config = dict(
    head_dim=32,
    parallel_block=False,
    dataset='wikipedia_en',
)
Below are experts of layer 7 (counted from 0) of a mixture-of-experts language model. Rows are named gate (a neuron's input weights, with its number), up (a neuron's input weights, with its number), down (a neuron's output weights, with its number) and show model dimensions 0-159. Each number is 128 + 32 x the weight over its row's rms, rounded and kept within 0 to 255.
Before each expert's rows: "comes after" lists some tokens at least twice as common just before its tokens as in all text. This comes from a sample of Wikipedia text that the model never trained on. Tokens count by the router's weight.

# expert 129
comes after: ", ", "| ", "- ", "the ", "of ", ": "
gate0 [108  94 129  89 143 181 142 126 120 122 113 114 154 166 128 177 120 104  69 132 172 137 161  99 103 106 111 140 154 120 131 146  89 102 111 168 136 147 130 120 132  79  86 171 195 111 168 169 124 153 170 131 168 145 129 142 118 118 109 130 179 176 133  84 112 171 157 167 123 104 147 116 119 127 112 135 108 170 149  91 152 121 112  98 124  84 149 117 176  91  66  77  87 190 150  76  83 107 132  62 124  50 115  85  80 136 187 149 152 101 157 176 124 162 122 141 145 121  72 129  91  92 156 119 129  99 113 132 142  71 193  98 122 103 103 153  88  89 126 155 144 213 142 164 100 113 143 136  40 110 135  76 106 185 108 120  79 158 105 132]
up0 [149 175 165 125 151  95  93 118 114  99  88 189 111 126  75 103 123 114 131  94 143 125 109 127 201 122 133  87 178 164  91 119 177 158 133 131 127 120 115 172 132 173 127 137 134 120 168 166 166 129 122 114 155  85 122 115  83  79  98 131 187 131 180 173 132 145 125 144  91 132 132 173  42 121 141 124 210 135 140 144 122 107 178 120  88 119 182 141  94 133 187  79 121 105 150 185 177 108 157 157 128 126  87  77  96  69 116 154 104 169 205 118  96 172 174 155 177 194 135 132 105  64 107  97  99 139 132 183 130 110  67 143  93 130  89 109  99 133 124 123 138 159 110  89 110 160  94 111 139 141 138 172 168 116 138  89 151 119 140 145]
down0 [126 106 105 121 140 116 152 152 117 190 176 120  50 190 141 127  75  96 113 153 118 128 136 157 117  65 138 112 143 116 181 173 117  63 138 137 152 134 155  80 112 103 140 146 166 188 152 129 180 111 114 151 124 139 154 105  81 203 150 128 149 122 103  70 115 107 125 164 130 112 143 123 103 113 138 163  57 152 144 179 137 103  51 126 139 109 161 108 123 161 107 175 128  67 153  99  96 144  92 128 150 158 178 102 118 116 149 118 151 176 139 191 129 120 100 120 187  93  87 136 192 130 171 164 162 140 113 136  86 119 127 136 107 112 147 119  98  73 218 129  87 101  93 186 152 162 127 140  46 130 137 138 127 105 135 133 107 158 103 165]

# expert 17
comes after: "| ", ", ", ". ", "- ", ": ", "i "
gate0 [127 139 158 116 119  97 138 187 129 129  87 200  84  48 177 132  72 130 169 113  75 125 132 153  96 111 153 127  88 136 140  77 143 100 153 139 139 188 172  50 100 176 101 113 202 151  80  95 123 163 163 124  94 159 114  90 118  71 112 100  91 116 125 128  87 125 133 108  97 170 134  72 204 149 141  64 118 146  95 166 142 156 136 142 131 147 127 100  67 126 133 139 160 138  99 145  97  80 154 106 125  94  70  75 117  86 130 134 133 154 106 117 131 202 180 135 117  96 116 100 172 119 148 127 136 132 164 123 161 122 132  97 188 111 123  88 153 146 146  69  74 146 109 163 176 128 147 131 107 136 139  86 150 145 136 105 180 108 104 125]
up0 [ 81 162  90 150 122 154 155 143 104 166  71 207 109 113 157 137 119 153 154  97 151  78 186 160 130  71 141 130  74 156 153  90 106 105  84 122 189 172 176 101 147 121 145 114  71 123 101 110 157 175 101 119 108 178  76 105 132 138 116 141 134 156 129 104 141 164 124 133  93  91 146  80 209 146  80 151  91 124 120 144 144 170 136 104 125 171 127 107 121 165 127 134 180 139 126 136  66  69 100 132  82 136  87 105 155 170 123 153  92 108  96  82 133 133 107 160  92 118  61 107 138 141 108 113 185 140 167 140 158 122 160  71 144 122 100  85 124 153 161 105  86 189 117 114 110  99 149 108 109 164 128  88 100 167 174 184 129 153  90 185]
down0 [151 102 198  81 136 102 174 134 116 187 116 172  87 163 140 168 129 114 146  78 122 162 203 118 138 129 122 154 102 146 139 114 123 120 157 140 144  98 104 131  92 212 136  81  51 118 146 151 142 182 144 163 111 158  84 121  83 157 125  99  98 130 174  54 153  84  96 174 136 118 131 107 168 106  62 142 140 142 103 164 118  78 113 114 148 149  97 165 132  90 120  67  73 118 136 146 176 122  73 116  95 142 144  66  97 154 147  85 174 174 144 152  81  64 144  61 153 104  95 122 156 172 110 128 161 133 123  88 189 142 111 155 114 121 160 141 128 135  90  95 116 146 132 131  86 117 121 113 139 187 131 154 123 155 155 132 161 109 131 174]

# expert 236
comes after: "| ", ": ", "(", "- ", ". ", "of "
gate0 [122 165  93 138 118 124 164 144 125  99  47 131 175 103 152 147  74 193 125  72 133 124 151 150 160 102 119  82 144 146 167 118 159 140 159 147 119 123  92 102  95  62 162 111 167 132 104  82 121  99  99 121 135 135  97 129 107 111  87  76 138 119 130 121 130 116  87 106 101 144 159 121 166 111 106 141 146 178  60 154 115 180  88 176 125 124  73 120 138 102 116 150 145 137 167 166 138 106 188 141 119  84 125 107 167 164  79  90 168  50 105 133 132  92 165 111  63 170 174 145 126 147 187 133  96  94 156  66 134 104 108  59 170 166  75 167 191 178 123  90 163 163 109 131 103 176 123 100 124 102 114 116 149 124 147 136 118 147 155  73]
up0 [159 124  80 145 189 138 135 104 159 117  98  70 170  87 131 162 176 109 129 164  92 158  90 169 132 126 135 156 127 177  77  95 118 138 156 197  97 123  97  76 181 135  84  76 110 173 148  86 154 113 146 101 144 179  47 138 120 113 139 136 103 127  94  95 139 105 158 137 159 167 155 141 116 110 113 145  96 119  73 179 149 105  70 111 154 145 195 147 125 103 102 127 147 133 116 104 121 161  88 119 146  97 164 159 146 167 175 118 117  88 114  63  87 179 165 136  57 105 136 151 140  86 149 147 124 129 172 141  71 118 168 160 137 131 153  94 125  81 133 129 107 150 154 195  47  80 117 129 116 119 174 132 136 132  76 146 124 143 168  94]
down0 [127  97 119 118 160 144 141 121 125 139 138 100 112 142 142 217 101 139 151 145 144 126 115 145  88 107 181 131 135 149 132 132 143 142 138 153 143 142 107 127  66 137 110 126  63  99 155  92 130 147 167 173 116 169  93 151 101 181 159 118 114  65  31  84 159 165 152 199 162 114  92 159 140 106 120 129  94 133  83 106 171  99 139 110 138 103 166 130  90 123 128 125 162 160 122 141 109 102  73 122 181  92 122 130  75 139 178 169 134 101 141  87 102  57 131 134 138  83 156  49 185  61 138 171 172 139 162 214  91 155  92 122  77  93  98  96 138 149 133 126  99 140 101 117  82  94 139 138 129 131 148 177 155  83 128 177 111  96 113 115]

# expert 91
comes after: "of ", "in ", "to ", "at ", "from ", "on "
gate0 [116 146 132 130 139 119  81 211 141 108  98 131 174 113 134 111 212 153 123 129  85 140 145 119  66 131 114  84 141 130 146 140 131 146  58 106 121 136 144 126 134 121 117 121 165  54  72 167  70 141 109 137 146 105 145 192  52 167 138 141 169 103 146 171 140 126  99 141 119 160 167 158 140 143 144  75  86 143 185 132 115 110 118 133  90  77 109 143 181  87  70 131 130 120 135  49 157  60  99  62 140 146 126 148 121 139 158  62 107 119 109 133 126 177 102 110 147 103 160 109 165 145 115 134 143 117 116 164  83 180  96 106 141 134  78 109 114 171 128 158  93  82 100 146 135 134 155  56 155 181 105  97 137 131 141 133  86 127 169 181]
up0 [ 47 130 133 104  99 159 159  90 115 147 187 150 110 179 134 166 103 120 144 119 125 103 128 115 162 107 103 148 141 135 128 133 119 128 177 167 127 164 116 106 153 144 188 128  93 166 142  90 132 127 102 106 156 180 107  29 188 119 161 104  83  77 117 128  74  97 105 146  70  97 112 135 123 113 121 124 123  77 115 136 184 152 136 156 191 189 103 129 106 152 136 125 139 102  89 183 103 149 108 167 153 152 157 111 204 102  97 159 135  97 110 141 154 127 148 114 128 132 106 154 120 132 127 125 145 116 125 102 151  98 197 184 104 105 191 159 210  80  84  62 125 147 166  82 125  98  93 145 148 121  99 125 183 116 109 131 144  97  83  77]
down0 [154 115 195 170 173  62  32 101 162  60 119 145 153 128 150 159 175 137 165 135  95  99  83 155 109 130 124 147 199 156 159 107 123 123  83 240 150 149 189 115 117 164  81 122  96 104  80  95 116 106 102 146 164 125 148 111 144 169 139 139 113 120  98 111 147 144 141 166 160 103 168 198 103 154 103 116 172 186 116 169 114 122 119 143 126 112  92 123 128 153 115 172 100 130 172 169 112 113 129 130 121 173 126 119 145 134 148 102 163  47 161 151  99 126 107 167 100 137 131 111 158 121 164 123 119 129 112  87 127 134  96 114  79  89  74  77 109 170  90 148 132  91 135 120 106 116 139 130  90 198 157 155 140 112 147 132 119 164 178 116]

# expert 39
comes after: "the ", "of ", "By", "and ", "hom", "in "
gate0 [143 164 103 133  98 134 114 173 132 131  89 188  63  60 104  84 107  66 124 141 113 124 103 106 116 145 143 162 154 139 140  69  67 145 148 114 133 135 179 106 148  90 156 109  96  68  84 167 146 129 121  73 128 116 146 112 153 105 130  86 141 103 113  69 108 183 141 194 140 117 112  56 134 120 178 102 116 116 138 124 157 169  97 142 158 148 146 118  89 111 129 137 156 133  90 184  70 140 170 141  68 180  82  92 165 168 167 136 165 103 123 139 181 111 150 146  42 157  91 190 107 178 169 129  84 112 122  91 136 132  68 140 134 147 118 117 121 128  91 170  87 104 140 114  95 110 140 118 183 189 109 136 128 111 139  86 114 115 122 142]
up0 [161  60  96 105 124 159 149 155 106 140 152 156 133 122 145 200 110 120 141 138 178 133 118 117 149 106 184 144 115 152 205 189 165 149 135 138 183 142 120 105 135 123 126 150 100 170 127 135  73 102 111  95 142 161 203 158 110 146 214  95 101 171 142 134  82 117 115  87 146 138 121 148  92 134 108 174 107 115 123 163 119 126  79 139 120 119  80 142 125 135  96 130 164 103 139  87 139 110  79 124 194 126 129 131  91 100 104 151 184 178 187 118  98 155  84 121 169  98 147 191 217  99 140  60 148 135 126  81 135 136 175  91 107 126 146 116 105 147 172  98 112 113  84  85 134 177 154 127 194 128 120  73  89 151 113 103 140 111 155 107]
down0 [138 115 193 152 116 125 157 202  64 114 151 106 138 115 145 166 100 125 143  63  87  78 144 140 167 121 104 106 132 117 124 122 139  67 137 106 162 132 114 130 163 121 152 122 129 125 167 125  85 156 116  75 116 156 127 147 128 154 140 149 190 152 153  77 200 158 155 146 163 205 182 109 131 158 139  87 119 144 113 149  94 121  91 122  88 139 207  94 122 127 142 120 142 127 115 146 105  85 178 104 147 142 126 130 118 135 105  71 150  95 168 133 110 110 107 143 148 178 164 154 187 122 112 129  22 148 112 165 131 137 164  84 147  54  98 181 173  59 116 110 167  70 112 151 114 107 139 136 156 165 142 106 166 157 111 129 161 138 119  66]

# expert 94
comes after: ". ", "The ", ", ", "the ", "his ", "where "
gate0 [167 148 112 100 114 103 112  88 150  99 120 134 127 203  98 147  51  89 123 111 156 115 108 112  87  82 118 133 101 146 196 155 118 171 103 151 110 170 140 125 131 209 110  52  86  77 116 112 166 113 174 188 120 155 166 141 142  45  95 154 139 132 158 126  87 141  74 121 102  92 128 140 126 106  67 118 140 172 124 122 109 134 107  88  92 104  64 125 100 131 133  85  81 137 104 162 124  72 127 129 134 129  75 127 110 149 143  60 180 129 125 126 193  99 180 121 135 175  68 133 124 114 165 150 151 140 106 140 143 114 160 166 133 133 130  85 136 133 139 163 119 184 147  90 217 142 171 120 117 128 116 108 136 155 173 139 178 139 143 113]
up0 [193 151 144 103  93 161 165 119 184 104 128 122 105 177 130 150 131  96 127 156 157  94 144  95 111 150 139 101 162 164 149 166 132 162 128 129  91 210 126  73 126 102 101  97  92   9 183 157 144 118  99 175 124 163 184 161 123  99 161 169 177 120 121  61 153 150  75 138 101 128 121 168 114  89 107 120 135 153  77 125 143  97  63 132  96 124  85 114  60 171  92  93 154 142 103 163 107 128  89  83 110 149 107 131  97 139  87  89 117 111 114 162 181 102 140  96 136 102  95 106 108  85 106  92 171 121  93 151 117 151 122 152 195 183 141 125 142 117 107 155 146 169 102 114 137  90 160 133  60 155 144 132 110 121 145 133 100 123  89 119]
down0 [172 141 169 154 167  77 174 162  68 181 113 180 171  65 124 142 156 117 176  95 125 144  99 140  78 179 140 151  71  92 124 145 146 123 141 109 153 127 106 157 117 127 174 102 145  75 136 115 116  79 164  90 137 139 145  82 143 143  99 140 114 132 116  65  83 147 147 126 130 100 177 174 141 100 133 114 124 102 147 109  98 159  58 159 162  62 103 118 103 116 176 132 160 140 180 157 102 138  77 121 191 120 180 162 113 121 155 106 136 179 150  83 170 146 168 147 137 117 126  30 130 133 151 156 124 111  96  81 126 173 144 135  92 116 159  93 107 126 125  81 132 151 158  86 154  94 118 112 152 169 153 108 198 191 154 151 146 105 136 104]

# expert 34
comes after: "V", "Al", "é", "ó", "á", "Gi"
gate0 [144 109 108 125 125  99  88 127 167 100 162 153 126  76 110 109 107  80 103 104 114 158 211 130 156 163 120 134 172  90 144  86 126 150 120 149 112 153 175 145 121 138 153 128 121 118  53 104 115 160 121 212 160 179 124 112 187 177 132 250 108 129 180 150 101 152 102 140 140 126 119 136 160  96 104 107 156 155 173 154 101 145 147 106 108  77 108 111 110 183 152 150 105 185 148 117 156 171 152  88 127 157 176 102 114 155 100 113 117 193 119 123 157 102 157 184 131 183 136 137 171 113  53 101 136  86 157 100  67 147  92 104 117 165 133 127 202  81 127  93  81 134 103 115 133 133 125 163 106 129 109 146 129 157 124 136 172 134 100 110]
up0 [145 141  99 146 131 151  81 121 146 138 149 149 122 114 142  87 115  99 103 156 141 132 152 109 192 169 118 148 110 168 114 115 132 116 119 118 111 153 136 169 123 121 102 115 139 100  54 118  96 132 141 221 148 150 219  81 176 111 153 200 179 187 155 172 140 122 111 160 116  85 111 146  73  91 121 141 165 116 166 155  73 177 186 170 180  61 100 115  92 172 153 143 172 186 131 122 165 136 149  71 140 126 130  82 109 117 141  82 123 129 157  98 138  98 145 116 113 192 134 111 165 133 106  60 123 118 166  92 112  99 104 116 112 155 159 166 172 101 111 105 146 119 111 161  72 151 151 128 120  95  79 144 176 105 170  92 154 143  83 134]
down0 [111 183 153 132  86 112 203 133  99  99  69 122 173  94 141 133 135 129 125 102 149  94  83 114  73 132  74 115 155 144 113  66 120 117 159 160  95 141 171 199 139 100  92 111  85 154 117 143  80 111 104 143 194  72  58 152 156 145 149 112 149 125 119 119 122 101 120 124 145  91  81 141 116 157  53 136  98 112 161 175 203 126  94 158 163 181 110 142 124 152 102 130 146 163 119 180 154  70 101 152 144 128 146  90 154 159 119 157 139  81 122 136 104 126 102 142  68 162  97 136  17 137 132 145 162 117 136  77 129 134 105 132 184 156 104 117 123 130 171 163  81 119 174 158 175 137 140 168 122 107  71 147 126 142 146 129 153 144 136 138]

# expert 243
comes after: "the ", "The ", ". ", "a ", "termin", "commun"
gate0 [ 95  93 102 104 158 160 140  89 139 106 166 150 147 148 109 111 142  92 111 131 127 136 122 173 122  93 161 139 129 106 114 131  76 145  99 186 205 141 136  62 116  89 117 134 105 156 164 127 175 135 127  48 148 120 108 135 180  86 210  89 214 175 121 177 143 174  86 166 119  94 205 110 118 147 119 147 119  97 105 111 132 109 180 141 120  72 174 120 129 163 141  80 140 135  88 121 187  53 142 115 150  80 177 104 108 128 183 132 136 134 144 119 146 166  99 147  89 110 116 151 116 149 108  91 161  89 149  62 144 138 142 114 163 131 160 138 107 149 139  88 181 157 150 100 132  98 190 107 132 141  92  90 130  96 120 114  95 171 111 168]
up0 [120 188 123 162 109 162  67 100 180 150 154 114 148 105 228 200 148 135  86 122 110 103 142  64 142 155 136 138 158 134 134 123 106  99 136 123  65 140 171 135 151 179 151 187 130 165 127 140  96 130 101 199 147 139 128 146 106 149 108 142  82 131 118  86  82 126 153 117 117 148  84  74  98 149 101 159 124 127 134 140 103 119  80 128 120 190  92 140 126  87 157 196 117 123 143 166  95 122  46 126  74 128  83 139 103 149 122 187 143 102 115 137  76  71 128 151 152 139 128 144 129 135 115 175 135 119 132 120 125 190 106  96  80 114  71 114  97 164  72 102  96  85 121 190 137 144 171 151 120  94 161  72 149 142 143 117 173 120 164 124]
down0 [108 134 107 150 157 144  82 126  64 155 133 133 107 120 155 114 108 126 110 192  86 174 107 158 163 136 120 149 136 136 138 140 111 128 145 184 104 150 160 156 117 207 127 116 178 141  60 110 137 165 155 120 167 170 123 117 181 142 144 128 124 107  83 118 114 150 122 131  87 113 133 167 112  96  89 127 117 109  96  71 137 170  59 160 133 160 127 137  76 153  84 120 133  35  91 142 140 137 162 169 165 173 116 198 135 193 149 179  68 160 116  80  82 127  89 114 148 112 119 166 149 173 127 132  94 109 122 138 162 131 143 127 150 132 165 157 195 147 137 173 101  81 131 137 139 155 208  26 139 106 154 146 134 107 132 108 106 111 162 130]

# expert 135
comes after: ", ", ". ", "that ", "where ", "which ", "when "
gate0 [167 119 118  96 151  93 195 150 111 126 132 141 179 133 141 125 125 174 113 135  99 146 178 191 190 134 187  77 173 143 138 147 155 148 135  84 162 111 136 101 152 181 104  74  91 124 188 186 147 135 216 124 132 102 128  98 132  95 101 129 106 140  80  95 173 135  91 121  86 141 183  88 156 112 132 125 167 123 162  88 133 135 156 145 102  99  87  92  94 166 142 165 126 137 121 171 110 145 150 112 141 109 168 128 115 112  67  69 147 107 127 158 111 159  86  92 122 101 106 123 147 125 126 153 158 130 139 154 146 120 113 117 167 155 140 179 114  46 120 185 151 114 173 220 172 143  82 172  65 162 127 109 167 101 112 131 158 163 127 144]
up0 [ 85 130 129 103 164 164 102 134 125 152 152  68 150 119 130 131 131 143 124 156 149 156 123 139 162  86  70 127 122 186 120 154 113 154  84 134 166 163 136 194 113  88 111 107 164 124 115  96 107 109 161 176 118 120 105 141  93 125  78 198 131 112 175 123 162 137 127 124 179 140 169 128 144 155 165 155 132 162 144 164 138 185 102 158 111 160 101 156 152 165 224 155 162 140 139 139 145  86 190 164 128  84 123 135 188 127 110 131 152 113  83  94 143 151 102 148 142 108 143 106 118 124 140  81 167 137 131 152 179 172  90  99 125 154 159 181 104 128 149 158 181 141 192  87 146 117 103 170 113 241  87 139 115 174 104  56 149 129  83 156]
down0 [137  93 104  93 168 119  96 134 164 125  90 146 143 130 128  87 121 122 222  89  73 173 137 104 114 124 136 113  99  93 169  80  71 141 151 151 121  94 190 106 118 146 175 137 173 114  82 116  97 149  47 119 107 109 146 135  82 116  60  90  45 134 184 113 139 195  90 183 154 164 117 111 104 179 149 106 133 148 179 113 114 135  91 136 143 120 135 109 146 154  89 170 133 161  52 123 164 119 138  85 120 118 112 171 123 115 166 180  74 132  95 129 107 134 120 129 146  97 147 160 155 119  92 105 152 104 190 141 130 146 140 131 165 135 153 212 168 156 126 154 165 167  96 126 138 160 130 104 143 131 138 152 157 165 148 166  83  76 125 127]

# expert 155
comes after: "of ", "in ", "for ", "to ", "with ", "on "
gate0 [126 148  90 121 109 152 111 110 105  93 129 151 141 105 138 160  41 104 173  70 196  89  48 103 141 130 158 127 193 140 125 127 145 134  95 138 160 141  95 110 109 113 113 171 122 156 126 171 153 112 158 148 106  93 151 121 134  74 216 112 160  94 149 123  62 130 145  96  86 110 124 136  93 145 162 144 128  84 160 136 126 116 144 144 158  88 174 120  74 158 181 114 134 115 124 187  67  73 143 150 131 137 107 143 133 152 102 151 143 171 117 111 124 107 154  98  88 175 110 155 104  77 100  81  67 186 126 176 143 135 110 177  98 148 131 113 150  75 137 127 115 182 165 101 110 181 139 163  69 129  95 104 106 119 166 202 119 157 127  99]
up0 [109 165 154 135 170 110 142 155 142 150 143 102 126 103 149 155 130 165 185 140 136 158 105 127 165 116 185 167 137 150 100 177 178 117 174 149 105  91 105 136  97 151 105 117 130 111 159 138 161 138 104 183  73 123 162 153 179 158 129  93  98 137 133 183 121 174 168 149 168 123 126 113  93 131 116  92 172 146 136 110 128 112 114 109 111 121 162 106 135 145 131 139  89 152  70 146 147 124 127  96  92 173  64  71 133 173 147 118 153 149 127 147 159 144 133 157  64 166 130 117 128 217 147 149  91  98 139  89  89 119 181 126 135 110 111  83  98  55 175 160 168 105 117  51 114  83 143 144 117  94  59 130 221 176 176 126 168  96 172  97]
down0 [115  70 104 168  74 117 119 117  49 121 102 105  80 171 110 128  86  82  98 137  94  88 143  80 124 114 124 107  86 119 105 154 139 167 111 107  84 152 134 125  78 109 107  18 120 152 103 126 119 111 114 136  99 148 138 118 122  89 151 188 100 100 113 147  97  77 105 143 137  91 191 128 161 135  78  67  98 107 115 109 153 140 140 146 116 144  69 114 115 202 102  64 120 103 167 131 137 173 199  95 192 121 146 119 146 111  64  95 124 108 128 128 113  87 115  81 127 105 127 127 174 103 122  76 152  97 107 135 108 160 153 168 152 128 131 115 137 103 115 158  91 135 115 148 139 145 157 170 103  92 191  74 180 150 109 141  90 184 152 144]